config.yaml
norm_eps: 1e-06
positions: "rope"
qk_norm: false
parallel_block: true
max_steps: 6864
Below are experts of layer 5 (counted from 0) of a mixture-of-experts language model. Rows are named router (the router's row for the expert), up (a neuron's input weights, with its number) and show model dimensions 0-191. Each number is 128 + 32 x the weight over its row's rms, rounded and kept within 0 to 255. Numbers have three digits each.
After each expert's rows: a language model's description of what the expert responds to. This comes from a sample of Wikipedia text that the model never trained on.

# expert 39
router:109145119093164083125111135191148138109079138131129181104136114154141088127147100097151038086118133160125199065145084143178085101176054129169168094161155125095117130124148097140084132104122126160085117117150071125108195177147179148162120151107175123142174124134152132138079218071134105141147149090108081089125126157109125122093137133135145110170116096125179146111141123167139138122096134153090125109130103089121155104105160102109137133168145100132128158120196069132088148142144124102107127163055179166138106153144115115141176106080142111178105137072212187208081128100142103122
up2:104145130131127115171158082131123176159117183183214083126094092133146135103130108070130152118100106102201119134160107108120130134173080113196127092137137079139126059088111108137085115129111068142050091122083104115168134153140162075119075099124129127119177172136134081170104124122139159108179129125129120023120136109165204134104208134133127137150101087116163124166083114172159137131159117186158118141131116125128119146154115090143167145129129113159150177064098039089134198117146142108170117190138146156066145154151095124139093135088124099133129126157150178110119127140111117101
up3:150159126088119109119086145123138154095143091129081131140128202198127077142136115096122115134111108199126146104165098166080119140152078145129135145137100104117101135094033107165161108111154094108100121140129120133154169128138160110113163090127117092193164179123091041125154097147156122105167067129118085132141097156110145125132160077172162166149110074192186114127088084122140116127120100172101140099131127099090145178092090121090109137070136064159158169081159151161098113091151081163130165163139091133127135128126161196149139107158135107070084158100182077118064197109143167139
up4:149101143127182088129133130127112079178120091124146147127105107147134088179124142134153113125112116142156162099171115185175092142153132107144144134130158128145083150164130111114099164168102170200088124128156145124141121145129131091165098152168184149174145130131165118145116133047103182112122147098135076139104105178139089113208157086117115076125143088126166169069181185218099155147135098123145074128077194141147180114122206111083139191133088152110125167150140124121098184123128127110163133166181136083115107103139166136167106143048161108123109127085113156146171062167153072110
up5:203078143162147104177156102141113129206096170063160104160120176105105070165159139146093108170094139080115138171107109152105112109153164179143100112134175142107130117046115132146097098102102190119137142116105133122205139152143131149098123111103172098175155116144138058124125150130082094182122138144147116095114138141167183152184196131086112181146132095090131171142217113096088113134108124134157127099153182101132110104131158112157156137082136087155147058153134088179105143139153138154108129106055142113123102148085100122131176074083136102170087085121120087131171136119179126147
Description: Surname and name endings. Word-final pieces of foreign names and rare words, such as -ent, -ner, -ler, -inner, after a consonant in sports tables and biographies.

# expert 40
router:133063116090104092103121115116154130131117115119154112095154106180137100140162166172107127175167082091147108149146114120127173111100094073114186080100117145127096147171077079112133086110161161123127081139156144108152131111167223118152191122107138142083145152155139172163082105151095189186118107158154104106149152134088115110107155135129109089175099104170115176091131122151084098145149085180133101127176085143091135120150128139129151102121104106139100077143153054048218141083163157148185128123111107197132085061076125128165151049126124132139121136129144122169138148159113170179
up0:149122100061128146139081085113128113099135077079170141149135110109150100188177127125163109098087142115099127159097099154138091081185082115169157151145149138111136144161094104052080107112117121078108121136194128149128118202151209140190181118091186163102127085159113117138130181088113097156131148099119129126135199076130122055168155138175126122099121119149166160152174099180146112144095089149150160063142035133096135106149181116161127098178142183111078120131119122120110140142110116134127120144115092146147102122115104136170086139099131206147081127143111129122168081077160167148
up1:167078102151132089061121150081133152152167165139126142141131143131151072110160128167124137100165072132159125101169122106138130148181077041077159100115171122162157097111097160165138119134087114158089075147128169109136133078170196068083021186138194162109152125138125098157172122116135176124117075171126133092170116075103110090118111121101121116139094116196169098121120148137156091158155104148147075113105141097112158109124165092100176122105093148144137142131180117095135082125203170125146170098092136133120139072120144121135177109102155175148147090169089167123077140161155127139
up2:174098165037134157092122154104127094187134089079107156105134139176101145113116125144176106169142094135095091143164102144191147076137157114061143124122100144144089115153137095141114131059159097080101079089137154090153127139078111097154148154149119099123124126087162139173108188135059120142089112150151118093154084135106082091089116151112085154145086141174133132142080114149085134106101126165182121134139128255099175113120121137086124135146155193079139098140115107147160129090109183169150080148078145147159087125121148158155146089173106120143117100072184093144144154101133188141
up3:132149128132131177174108151124180171117177087122143142105184101109106121075136172094100138181164092102095176118066130091073136115125127144137154097116140102083185127136108146118107095088117143120104108160167126129158130168071119170101160100104104093156078154156193151145123107132111137130132153118134134179134158095042207060105141125150074131125078095169058131128085090144103146164134117155158157095108158078192163106100100108117156131121094136153139127073105086072138118105096084151162146124086202118125096120117082171199127126203182155199134118146103122148160154136130138155
Description: Adjectives and mid-word pieces. Common adjectives and measure words like high, long, million, km, not, plus second pieces after capitals, as Pillar, Permeability.

# expert 36
router:092199153118126166124118075142160132070080165109144150123160141052124167137094141163199141128097135127143160124129110153123162177083093132197172109130066151050172140150127096090102162140175192151091143122102058100112148142164131112201128173071111125113157122115081142099163090158082137136097160143085155077108143155098144128113119154158158149148072063122156120084122101090154115118096135080103111151097125083141109146118191121137086123142108104135120163136136099125169160117149113114123097090181130150175184188142083155153131139154155153132162179114100180103176162105173175099
up2:134126176079124171155111095110142204154123145184154147178171149082143144130119081140121170196135130069112159130111095074091134106146065112145178106155127112049084071202133114043134150096090155159140123095080146151122132168159124129078145049177117131164180134173092132138099103139111130150081124162053080139147167158154169101132112121133129133165146111138111117138100114106129117093166117124126122145082146097122156141102149091187083119140160108099081134082132075135126130165145131146130131085085207112116155137115043128128111126107144160072143158152113137163194107153154112109
up3:063161091166125112179106103119172178183108129148153097150162153108082137110115109099100202137111134170141136115105110119135183165102121138159132129157092155051161135151147112102128115163112193162116108134114158140128160138163124097062110143145147205142180176156111158139106088140093099094107113137108120151091161115134126093108137141164102127139087108133166081110139182165137093079100129098102143058107142057146091167140145140154080057164220151137202155152092135138165134151133160126107130134073152162150131199140104122138134127124115100059186086083097107073138123127093196140
up4:139174127090092122181087145123126152113108118150139133127162123089181159152158140092127141089116092095187138118171092112112166139070142127135092066086151127118101130109139087136074140189145167188134129080106129145087100143122079127140081107116129088169120128090107132081154072141114081124162131153139097150120147125091159069161173107163237137143100095119147163100106163154118131111137144126057121166114131067157045131124143145167094134152109205085168171103139118104145106160170096141099123126181079138151154128144107123088087101133248148074066109117127124137101119098153149132
up5:126140129155132066151148125106090126088071095124163114145103158147143147111126154162175180143157199160188117125126123093154126158178134078085109159166094139129141121139109129084092110120125137142116048108100118106137131102096119152153135152189099138127125150167147161134118075071124130096152087053163104156096083125090127124110098134128044046105097137098103067153121065149080180137107127131118168095152121140080148207151171156177159096196188131140161118080085157095124142168186130144051085108087165128140160091117124133092075133126119140106086145139115175131154110132132101088
Description: Name-initial pieces. First pieces of personal names, initials and particles, such as John, de, Al, J, É, En in Enrique.

# expert 26
router:104115107104199129119174154110130104093139184165063085173179183106134129118068113086094178150139127158129138093139170121134099079197140114103137112213081189197108141179107156163090106118151086164126125134121146107137107098185135104150082150154186145139134120156114102141093152134109097111105140127096116091153157085090071160094117079171137085127084152140111197152124124124131088164166089122129112119068195109135114118126127164080063142100135133140107151137151134104154100083078128145150153157175122098163085154104153069102142108095182170120164064154103150105127063137148155141
up3:124104145144163110118123133082137116081073168117123118139176128135124157173124181146143139081145202099166131080159083157150170132196103147160066122110168127104165111141090111122097086151110088198129125096086091109122194101096156143069126106164178166110116178150173101135122040129182168136090102120143149139130112102116048155139105162168150129134112125127158113121157177052088139118141157175178097092136096161151119133131163132063161157154055143098140159101191161087140089083088129143125112096128108178107126125138160105127086141073145157176086153155131112134112176175161126137
up4:133159077093092147163097150114169138165088157124064192130104103111144145133117123098076133136162076111146146148134194170191086179186092100125168118144086163141159178160150123139181126186139126079170134120140098110075097042176161162180089161119152071160127121118141152176119144113174083147131150165164125162132106159104137077123089103163171090138090146160080193127070159136100123102137142126168168092149083110101151134135085178132145138218139124112088114117118110090100094153092173135100114144095110082132179115173144123126124091112103084142064102141099138116129101163123105139
up5:132105119120069187112083157068164166174098202143095135126158132129154165205112118085105135113180141106106120094151104098148179063096204109129145177142148155142177121166188060220108083106092125135153064111098185148149120132131112145070114130130100113105198147112158126117109131147104139152131144110123168110097134093091117120127129084146176092116120125150134125137126084145077104197173068143117139136126152134109106177114106197127065124161114151136104123122149149139142160069137151052107113163110117137145202139140165109157133128113111110122119102139116102206081075143117150138
up6:083112146098151166195116160162158141155149087179121106146096100181125135126198054133121151137153124064115155093150115129111122108177150151050154146134161095100101105170202116105089049134122153142095070129103127124111159095147139195089110123110145114088140110122155101110119103141146211088136113108090145094139103081119160137125115113174158131141101102126111185129152195170157135159155138097186174137157183079121077146167136116140139108133206062128172129136112129139121112172176103089097118060123124131145107099114170151121074127105110125152125082144154113176130209141168161119
Description: Conjunctions and commas. Commas and coordinating conjunctions joining words or clauses, such as and, or, but, &, slash, then.

# expert 35
router:147127112131103102106176116168151148136108161125158156089094119152130080102130153176114111105102101113060119157151094096098150165069107112106217097164085091129138155128098126127121133167116105170051151118128163127123134151133124165111147145109128192129131155137133103136161114073121158211128202171092148096131138146083135148079136135124122090126164166125107164095114155088145080156161129150102114137148131064170121125111150142109106121160095145127098117139127152096196142196135106062125099116201130089157118072188150098110015155137147092185054160171150117089170153147154109087
up0:127120114084188070155127109091112105213158110132112137142127141140130127081135134121175178122130105137080138120147167136194089155163136108145150149153109100182124127106091074128119123200137161139124122152113151152106137190091141157117176078180172085118110180108175102174126203077113172128141175169107093106091148119100136184143113124134175126100212111109100153111082182134173093119172140151135155135133150087115091113129149121145156175133110150084033131143177173070125121100124139109129165116136169086161108075098146122178092088162156083100177140100089086088163177130128115117
up1:104015157135115143127150138157115106160194149153137051175130057174139086059139137153189095111114119152061123169142139164116119110123094104116098137142081139166103076138111091167107128157096134149095124103142159140099152210174128162122185133097080123122191126169132082100095120104143171103111124195123169124155145154184170146131120136125089183161139148125167105124103127136147148124163188120080108121131096165105181151144125066131127140144080196089139110137090051148179137141130144127160123064101134146155164123128131135100090147146126113129064119089105131141148180162107086123
up2:125067143116155075169156109138090128121172155162182152144114107112156129114107112121147099116127117090091090162191090153091149154130114146147113147144119129156130082086160115130099101131114068136087156122097156143096133111052080112120190107156141176144171048171119047124138107114128149102106113147171081178111133129149135135123158118192127096057189168139150119050053152136200113202121162115115128142144102076127163150154098193174149130104074118179142110139124118102115171134101175129107112126127119109157128105139128073071135140123162059154133162072101090109107111178103166124
up3:134085119161154120164103135122111167192137171162103110113118161165158122105105100102085152054066161124094065084164145082086116142114093146149134132148152058083147125084131127040141134151161097081115118122131143109109094167164157178108129162097124125108198189083203146143114136090164121153089151138148088150121127121108117086119124136164160104120205148192140144110150159120169061143106158167111087085167125125168150115091129128164138125104127111139085091118074085131133126155177185095071128137142155117127106082182110150058163097124161136168109127103141094090094161073113117179
Description: Infobox labels, nationality words. Colons after infobox field names such as Kingdom: and Opened:, degree and prime marks, and adjectives like National, American, Native, British.

# expert 11
router:100154133094149125108178133090122120083139167084228156115084178145136180149107150149145135074105092108107131135147108069117125093069161110197129196156129124059126172126148159093102095185180139143128157187101159146146144042081135127202086146071158130127147084129092125140162101130113141147134156138142177092129133133083120169121091133090123116160097193091166183107144068109153097132112102092087144168119132133095112106127112138052126117155110115160128146155116155145136136137148096128106158109122093106154160117177120204090096132070105154152153146158117200110114133104094130064
up2:106120119091174168147118122080177085116168140112158128112049134131127100168172120127185049130139138151206136175149081141184115114107110153095056128160075111076121097130105144047149164196114111148151113139076129132081145125112150160104127126148138101065172129089171113134151114127176137151157176142162158105160145113153103115159127135091095086150065193114108134156130110115128121091116117137089103136179133105117180160162086177121102120149132156160129102137114096136034121130156131157094173162177121115110070104158119164108088141125144196171156135151170136154077073172139123164
up3:129077043140177180121111110124106148140121102126098218154140124172104131117119140169133088111128164142129110127169097210105104107172121134160078163098133168144162171089057168080118141151097106085107124120136137183133097113119176151091148092121135112137121147074089072142146092139132108070112151126151134140114171148128149189102136073134184100135141115058164118172160137150105096080061088136059116139145123109119125172105120109152104123117131170103152150170059115178159092053116117172067140103143150122126118103159185163152109144119112114204129101125137182101132129100136082185
up4:138183054119100137164110093107114054141204109132114120183123114061201145174104126116089121101107125124160101197110131119074116094152159117183097132126141173126109175096129136109154135139094120146092129099088115122132164092172125131122122092121123124164151156089125093077163146176122155144126134125117150160143156088186092116140191125143173157130133157101178180082203115140144108161071128150084155182136118159156163134200105085118165170118055106119090116130099131078155124125125122104119226132116179085136144169099172151080144160084112153100076110105130123185139138140135106164
up5:155102131117164113148094172148109113111123170119147145111124147150133144118160173121183160116129115109099134109144193122136114154070112137140077122136116091172105150099088079113128090093101114119151177163106130104156152151165146138136114129147199097131169147096130101100126116159078117174125110166136099096064105084109162136149122190218119171132143103158191144094138062094125172117171179142065099065120112151099202121162115128189116146122110149159059117129113138083042114143175164112158109131105106111130134155111137106139084121064192216123169137141134094194071139101179132145
Description: Proper-name beginnings. Opening pieces of place and institution names such as St., San, New, County, Church, High School, often after "the" or "of".

# expert 43
router:119142115159083089100131092108137143114120142109162129121126070160088191093152131115143151091131192100094050145152113156107189068174148161114151068125089115150121142125134104124156179179091129179143155119136081117149163120104065193122114145078114118171158091129108113134186110142077101222106175127082183094119159144082141160130125107103132158150160158126146128150170091102114089089146124124129102189092137093158089145143159158137147062095063111164106138173129113119156115169153078057132102113127111053128150128144136100130102077150128136186083161172170161115136169088111127091
up1:086089128198132152167153169122127124105117139100077145103154024099119169119083107167110137097162103091124138083110148078102131102114187104179164070149105108146106121102142101091092140145184191144140091080113142142091127123137131142119132086193113106161126130129105111146172142149163164172139072126183117164123154163093162112119084169104069066127160187195158171205113136155170112163103146123151097038173153073086129158189143114094134137107143087140149129119153120127120107117147147115087116109099163126091082110094107194128108074183116111162116133160134104145111131132100115103
up2:151096148087155138114101189078105120139185171163107068181156141135089101142150115107147105110112078096132142186167131153050139118209078141122124076147152131098069162093105127131141207166132109171155164118176048091125147179143092096125145135147073111205118097149095127174090131195139140196130171115067085122157118099136125168093148067131163164161074139135143104145162151143148133091141158127135110133126105102127110131125063107116123134128112078129052152121150122134083074090148175148165128140139131145090124134114149108135100109153113083081105126121112097123177080107084103165
up3:153109133167055149120101129164113175150190114101121145158107142134119145134107089105183141134177125087138097128139152128132099082142113168122128079101093098200140148137095098157131164193145116174128098202155112104086155144123132143109075162125122123149132136072099151125161091146169128129112164148103134151139188096142111124126227105155188137104149172161157106202171150109105136116060106130123097140142147143124114145103108077177164154087139137079116076134166151163133130180119052083151123147106107070141208103153082074130156063123158117164123145142121069159116134089083099191
up4:124139132159173138153163092074158165097076136108128115232108107160194179151082137134127164119146171113160113114173098152151129094132115095135123119099111116114170154098093120173187088114103157085168177047129114091111103154054117134098147095112110189119169112137038159121130096137134094196132127114116151188142163134151087144180113116181129193120138094094097104141102143124089099121133071137079097133123124174105107127183096110119122154120072163138094135114173095127137121128098123134120131117101160112196089150086111099091188078093177163117105160083112098133068123102098115110
Description: Quotation and naming punctuation. Opening quote marks, colons before quotes, table pipes, semicolons, and naming words like called, nicknamed, "known as".

# expert 31
router:104102154147117150138169138137121112113110089118193159145151124174128112080093137165125112135206133151127163086171099186127159147128150154144140117161113082131098156134114130214120079113124076173140169127101109074114094160114141131131149119082151068165125095165083116137075157116097111109124090095112157168124127143118169132140165130128105107136141233108067106115116097134132155150127061107191079166108115183148114110062113081149090131124141160185081130159122098118099107153136171131146134102097169154117128112178125153248143125094154149081137103089153138207135080080112169129
up2:028111138144128154144123147077154122178156127201154090086188093174145124041116120088155155113188103151107103139190145144138126189113177128130150057161132177151136072092157117078143114114185189171131121108080161123068106112069090122130177169124132146135107147140111147110129166088130163110126119155125095167113123095119110162160123151128139072105142107179057116125107135080104094131085188104149160149106163137119093160104068116104140169183145122181120127149099155159068129125134179116124105157114132157158062130104122157168118113166199109121130178147143157134111154115150133133
up3:195098131175152145116147177152114112119138155101164110163125110099145129120105182138149113142108136114075084171104133137186088062134143089072109136131114077091149140111116091112120169102140073125124179175132195115106150101104134161092125095111125152199073124153080096113138141147127199111069113103101148130119177116127166111124231088079177108116091145093097139116073126121161112159145097043104098152180137136136128107128184149190108138128146140121117137136073176166082091142172198129125105039137165185139142161157126109107111088148162165162128143125099112098145113162139118089
up4:148170168143136133129080094069134067101163100174104065099117165159095121095189123083151091179113125100129157088152135094110146132143153161105162137134136136097078138112094086143101111093115096146162142110142096092067113085119160109152140095059152152074122157083136120158106151139106060167151114114143133131135126142099146126212190138109086124057109176100137139136096108156156091093119135093132175125109104159109086033193152146134127154125186151080182104094136115114123134137142133188063124127105162059129062090092120111118122184170152144139144086126164139092068137172138122130
up5:067104135127148128117186127080157119123148083136118153111120139125084186169109143124135061143178140089128161111160136136092121141105169107101163173137137122144115115063099101178091121082089148123169188133107078099098142089188076118085092107108166095133156180141138136157091104110121094095146150111138109139159133090096180121131126113144077211120188108172159107130086128118141145100128100141125148190182091192110214099096096131145142163117123134145151109086077144121138145133076186135117135129164197133115058107208144130163073118080104136121176116102211103149127114107093115121
Description: Mid-word pieces, discourse words. Middle and end pieces of common words, as in in-ac-cessible, per-ception, cl-ients, plus "However", "as well", "at least", "used".

# expert 19
router:127116068162151104120169114159136109120123152171142143111111130087147173155067109111111157123131083155156073128149174167164114147115165098100134135104119129206163171146106104116119094181181077187119116170052128179133166065120118147107129134114138107125128105173088146127114139107118098172110173185088139156077090128097144159125089118159161180154146124160107154144215096131105116111184159145171103119089130187145116137150134115118036093080078118180159076119121092109122133107178125134171163118181127094127065155135127099107161089106069123192089141134121142164090057103101133129
up3:133092146150161088078126180110142123144097154118108106139148141116080149139051157134089176154110130188124136152129122159110124135090154084135131169152166122117159142117194097080134109095103094101121106123170126123193082157107187143028149109119138132180152160134128142113151104078078123113111171177094074069127123112193192167135151119172076120090118142115144157102145115133118139064153083189114081073140162181124170112131146167057123146096133129117110084164130116080074174138214131102154145115167140124078103145117159126128187096123114136111117142119059134131114065133127082129
up4:111135073134159134097162141076148121178140134127136167193172157142149043115097158038144086140138141152178112129150082131122191179167170104135123139163088164150128123150123141167162119222091117165119084143112204176082108151078134136124158101101117120152129089139127089160116115090123134104069108192169138144105159096113158106170139103106111137139118133070103196154079043069121124161144112160157082140126160123116119093107099092105135116119125153093124121057156094078138118093120165169112127119074148175111141130152113102185125166111092125113142130174180095109121137144143189131
up5:125143137184103079153112132126186148157189171103142189195068095124177154155082129086168170170092073111153133109111196152115133125095142137117150145109107147118209112163104106125123096161129140152136143158115163090162169104156096141135119172103142098092145114147126139103131089150176128129115114091116162149153155135127101065103166050120142140187176166157122058116114142070129169067098149111094086114129135193155101158102176176161082177099123155119096057133110131109132142085121100139155117138191109096146129129088096102125098054076164187142152152135146163130161103118152082129
up6:076064151161189087104142105138128095113112140146146165128150114133150094097114031108129131149135126154121106183162084133115122160169149193117085174167121134148127158099189162136069105139105142150101178121125113155140092140105157170110127081143175127133073113171103139159110180107142138131124126135064153109077156078155190122142155102126111153047093219148135165101099055156129177109144096125156078090158157133133128136155107119085115124053191183059144078161124093125132122134129121103148171120114164152089183103143110113151162155123126135090152093074118108146116073106158156133
Description: Commas and closing parentheses. Commas after names, places and dates before "and", "which" or "but", plus closing parentheses, quotes and percent signs after numbers.

# expert 10
router:114209085172103166150141120164124122083103106093140150107112128130118101158055145161107160082116109098067132151159144118066193057108196110138154138177166092091121128184155157130102162182126152120139131152097123167119148149145114123173143133078182133066177120113064125134183070095120163170155176128134156089107066182116117144116118117100157125178112126141102156143141101104147153150166086105137113170170081098122107107153113175118102113143103112172147194123085142162133126153124092182055102121165068069157144103120162118077113149113087134131076132162095140160129169127127147079
up2:122182136139082145170133138097136142163155152182173115101148109145047138097122167106111190142122105071086169158097112152164144125120162054182127116167130100132138067083132156213107154102095117118118106095078166123118093126048070121131146121144131078077128192123139138081160162099146132132179127151176119137104165100129097125155151129105157132119103127162119150112108132142141118136136129130094088152108136137113112148166067157154090137153095088195175153147162132116042097143132168203100115163090076114115091086141156092154174101147166113043113147154154101165086158102148126081
up3:123137107127118097130108131089102127180150141153129114160124110146142107172105114126089145140119099078141054167097119187099129073172143128127165135180141172132166140140076134209107190109121105122035098109125143184159070156104086097159170186145124133123125137153075099112101127127122168095145161098176109105136125110169133121173153126098111162155098170147165090075167101170110166134138120128040111103132051151080113105116083167152081113143158078071135166070133097158124158143137130165098109131160137130067128143095183157068128113081134202132084153099082136136094134128087140155
up4:190093148106164118131152094129169148127161102135194154173121131113052123136105125142177091129103125125144129166091174131218171147102120108108134126176133113156169149141133139142142053098065141123103157110200108142064147149084103144143154133127123098112109153125109096134134106076102111158102077152150156124105108087164137092127112075090123134174089173117122129137199069134080107135132148136155078132113156163121174156113138152158102106180129140142157171090176134139113174165136073121146082203141129106058124131111122062199105117155106084079087154129144134064109177123054126169
up5:126171106234140133171140154071107140166089138145101078230072184139114123180141093079143131072116153123123140098119214160090133097089040140116146116170143047071149112162142115123137124144111200160109126133148144151148153152131110100148121146145166073109132112099112178101121112155111167104160108130199102116103175098122101150088171134117073095133144141134118124141130136103115141130131122091138078095140117173158131086087120117136082163094118107095143112104186173106154148134124196175086102162163143113115161178167124080101130150133112105089167164111073116144141118145082153119
Description: Table separators, units. Pipe separators in numeric tables, especially after digits, plus unit and coordinate tokens like °N, °W, mm, ft, million, 000.

# expert 6
router:128127145103142189158071114168144141106113090111075147112114084177131070095100057097089136139126133115108152127120123067115122114094076126129149160145124096110087165219163140151142146101230150137101125096093086139174136122149095196154098100073132112154101110141120125154120164111098155101144119154097122133126108183164170132112110186127165147129102146159114122113138170078139144140122166110125150141179105127200144092098176118125091118095204152139076116117094096161113111190122126079173140172040104118123083118137065079122108098144213186140117133142143131171094107144094111109
up2:118090163148127158156060197146113100136142130175104119092175136175135117121170071152071147111166112094133149069114179111078105087148131127148116170149109063130116167215133139101126138087125169155133136124165103147207162141132087204108128097124118124143172077097086116109157155133143136112161115128135073157172131113148066136130149146183137119120108123114140121066097139045112170148117146160070113100122127109140125146185183111089094091113170193141163038087094156117153191124127095144116123105107124103110081100117086132101066122154098177099129116156167113106078122111124107117
up3:164107135136153092195167142108186114091159110131126108153140106148128141113057099108128118102168160128157069130124159091141148111155180105122098139152108128141119107152125059108093152143197090076093103108118172078071145155157147086130160164055118122206116111141184137128230121099086101130144216125114146164107103134176171121173134170124181153169113125110091158117121176053042147162128152127064111119122134087177167101110163116124139118112179140110100145115112186111094132118146169152085113181120088150147143099172139080139142151125168127106153126090145152130102109129100120160
up4:126098110093107154136099100096111102079100096103106134155129174153130124122084136088166209185137124120125090047114064119103112087093128126101111126131174119091104148135114149116163074164099135111119127079147137161067092086176133110132173076126146084208111169104178139145116161112171166099190103153143135104136128211135143127169177208178149090135049164109110107119143172147094125129081190069129136129150140099155175094074174127121126108122134120109098124162109129131146135113160138200084175080092094092067100129146109120079116102146162111119098124157126167135153139109168145159
up5:097121056108099128150141152158098131121125125145060084131212147132149144089118085116158091121141160089104125154157150094132144083157100127130105097155162133143121170145114103131127122087131057092121140106112110116068244156116086151146148202148114094160167115129146160164125126153043161155171124174136134118135124178124102051119153136179165172123122094146130074116111113163135167173170113107110112150112167117139108147145170140170160140092203192095184132121099146120112077137093156132159125157103078154148126170154083157103086084139148144169122179108092130104113063147109127194
Description: Month names, quantity words. Month names in dates (15 May, 30 June), plus first, one, any, a, mostly after was, is, to or table bars.

# expert 34
router:069153147137134101121144158103164170160101080114131116103074182149171175118094123140134101129157126115110160118096157176112129197141101059150049114118114122067106098120170167142132101102064092114098159084168100085176133092091172129116144111173185133089140108130160131123086127126149142108148127110118153089151120116080161163137133175133125169132144077131132132169120187149130108146124201130086124063124150099097158114125108105075125044132143128098152054168166161155115142118166088162138186087107141156109093177144095096148110158145108183119080115173131114119104186120100048068
up1:104170131111092106127167145173123099108083167106189058088092206107110132132107157133176144144169161075116065129087213134101165170152183098069070134160153130085152133118120156106085122088101136110058150077174145101108136108146198143181146123172093125122149186065094093110088126156106151154173114080155192124165145102071105106111084163146135104140147122136080085100076084142125135127134131177095122130126130171153122147125089168127102129136138147151136116118138155132120108147103137183111131141165077192112146142114141186121095170085126147177130088141101084128124111125115060140
up2:088186174116136152136107181115133131178125149097166139109097180082125118109137154149143120100136087082095113126098169124135094104137157091135162130114185168197109112193144155118177080121124116115098110083119123088123135112027110124174154137093179116110138135083135132117143122113109149166092164083049110112158132096122137146131132100148125168107120117196138115141092115169142125172147158164053120173129154163157170115121133046146161168200165180163169101160113068096108184119133091142133173109044152134112066133090102141105126112117090101159109160139182109074130139173104097152
up3:104128091177101151159119154054081109107130127108136154128113137135102167105127079143127115123088157119138124125076151182096192145180114152136165125145074139091071071070097098139138087124112124163125140159144136083116168149132153107097169206149155126155114125117186110134138064158130162129093120096163151132202114107102105167135173140146117133136168146141084169111144088186074137125141082129131140059128093129137144108151088134063233150122130200163160110130155119124141148100170109055110108137141156149158075158089117127142136133138134103188111150091122177169140074066208135127
up4:187197131111134114160095090103141104140155121093168144123062110104137160151131138092059109148145163125171117122100121107132098099174143116154182076150120110096116085090106162129139101118080082114194094097187104125188112102149142150147153108140162134154154190102124075139084175098151118101134163180094101174111155113134136128111162144140105087192081180109125063126097153133154112098146166113122145125074082129201132111140141083155137078112201117141169086130108119100135095114099134116195183105145143112098147182195126141106119096191105124112157143081156121177109191106071097168
Description: Prepositions and suffixes. Prepositions, above all of and in (number of, couple of, In), plus adjective suffixes like -ical, -ic, -istic.

# expert 1
router:136166121077110149082096148113155139135105095093110110092193127124084151126147099134159115149181155189211149068125107131101065103109111110095140116140119119115089123159129105072101156121113162185143124090149095106144103108139146132145103098129197115102163150161128149115074095061119048157151139164119135171171072123074158162110092150099197133133111120128136123123116181135135098125111172132118131145100149112070106156052077089147167146160193130113101157119119164136107139141157135081132118164158080093132177187115158081104190150085165152103075115132200202110137149123181100130
up2:148139122063145191116167116148100106120122134113104094154145096196150160077152140139179139127123187142182116098152126104188132162133138143188135156148151148105072098171180105168045126146168200143112107124127142036128092135124098085135120180185169091196184131177141139149106097093099110185137090134155099101123078114151085116120124138128105193138103090094157078099092125200112149163059111115173135155122176103116147099142095106181116093127127106110109128161067150113107067078157119084128113120090168132143154167133099121149142118120126097096110102140192128096150133148128105149
up3:148119136095123098121189175100179116092163170130092109105174121115081097133102138074140152155144143163145105099182173152138109086164110110103114138099134115086180113140116129146057081092065135091151079153108145052156076080100141098125123153114108121073178191180160145137078096114114141173187103174109147138145170081100180129141121135118172139106102098128148104146125135141098159109110127104114175100128144139114101135130151088209152180133176122145101105156133135128125096155061171079129084099164139103191133100184157146163142159114167140141088099133174200096108116068085073140
up4:160175168097112100114064152055155144091144120087110112159157120158118169147160079190102196196186095123163120117143166134180120097123091179123130112081140143140140144152136108095158107167120135154113129117144129186126122158036119117080127113163106068136108141119150170107103096081162148128173166098133128149085147160140099158135138122123119136153130163074102143129103234132144077115130136135150146134077112116089075128146112098142154162107168123089135155095127140160104127125106137103085153128146111065113184162140096176123168180177193108128081114101110120153031066103122089146
up5:141124083070112140111119145106208139162130091100116131089137154179140126129075140093181179143178128162111180150101099122123151161129118142065150108160150183193164141127132165134108138170136115081154100099098142069188079116112139134096160124119145134105142058131155082101095105201138118128108175122146137124125079089137112120123101122135141100144162142068150126171073128147111173126067061133125123161134141129152150160019070041143126203183129138110152123120123113106095189089112151176124131107190120078165140131154177106141177130147111103085124159120130169094143093123114124136
Description: Name word-piece endings. Middle and final pieces of proper names, often in tables and credits, such as Beir-ut, Rous-h, Ciel-o, Tann-ock, -ford, -ić.

# expert 33
router:150079141124085051123182167145155141125130124111091132101080131158076107093187204152125129077077105096104140142144063111146101158104114133111222100130095110122158114121112126115142154162126106193106138102157173120135134180133134156110105117112119165141120156164130098139222097104149172196129198142107152081135167155085139116108126129135130136136118142153077139030112161126067077156165146104105128116141124107110114135068143133103125166098100147141117063152140112108179043177130141094152112143134140080135100068138173108095071175169119136154111136122193153108167135136155131120
up0:159111136166128119136135167143183130159124165111102114107103112154109114179130129210107155137194112121138115171107115053161092129194216139148137105187144138075127137127177064107150149128153128160098117177145136129104135137141117167126119090109133097131141130123143116182122180158137128111173118131151083119175084171117163039146160099122118150148120115088097114160157161113134111080132176079171157086032158143116117125117122150103115154106213106107129161158134118101140104163063126138125109110148154215092127074152112208076110186165102119149130120133134146105204094128139141095
up1:132111077157154110190133051108158163181113139150116163087133145151114102129079147117152135099184104120152133092092044114154121153182084127124112091091151161104112123115088173144138123116155124149192103092156154105112074137111118102180110144140135122109101141145119097101098105118128167152149090161100106135049114081080116103178091124168133122105032145099111140087092084120078142089103118127151074128136125145121140109079107173114100136127157164152135174154168097206168160141109153134181088139099164068124121148178091106166124166105133174130094124227106106118167126125129209150
up2:122082105178091135178169115108136134178107124105110149144122104143116058128138209110043084119127053122132176082107126110169147167135101099075166100154153126102156120124066124130107177147142108187111157197178125184088125151164124073097115090143109114150170147124129138163138103123130142120140112101100133155118215153139090120159146095094103050109102092204149122097159114151109095162113089149104116092158169174161117136115138124114100103119119155154133123091143107146112186122188142136099151158193110191089155149102135138081076126141122083139166129085088164109173111093098193113
up3:127066172102126100155103128141092106127119111084098186154116204117146139091131125092109111078174099114113150105120158134139074092133143121121123132136130087154093092120167129105108132119130108178124116201103118139096171076119155128160070112139130208165137133144087181184130105184109138087074176124121104107129180155144154034134115147116086126129173116051115110143082153128060177116125086155130114111146149183110129153187108080175148180148115125130083095155111109069121111154126128052123115146131101087115082170097144135076144183177161121117068161098173122128180152121089103108
Description: Infobox field labels. Colons and field names in infobox-style lists and headings, such as Binomial name:, Founded:, See:, ==, Mean daily maximum, List.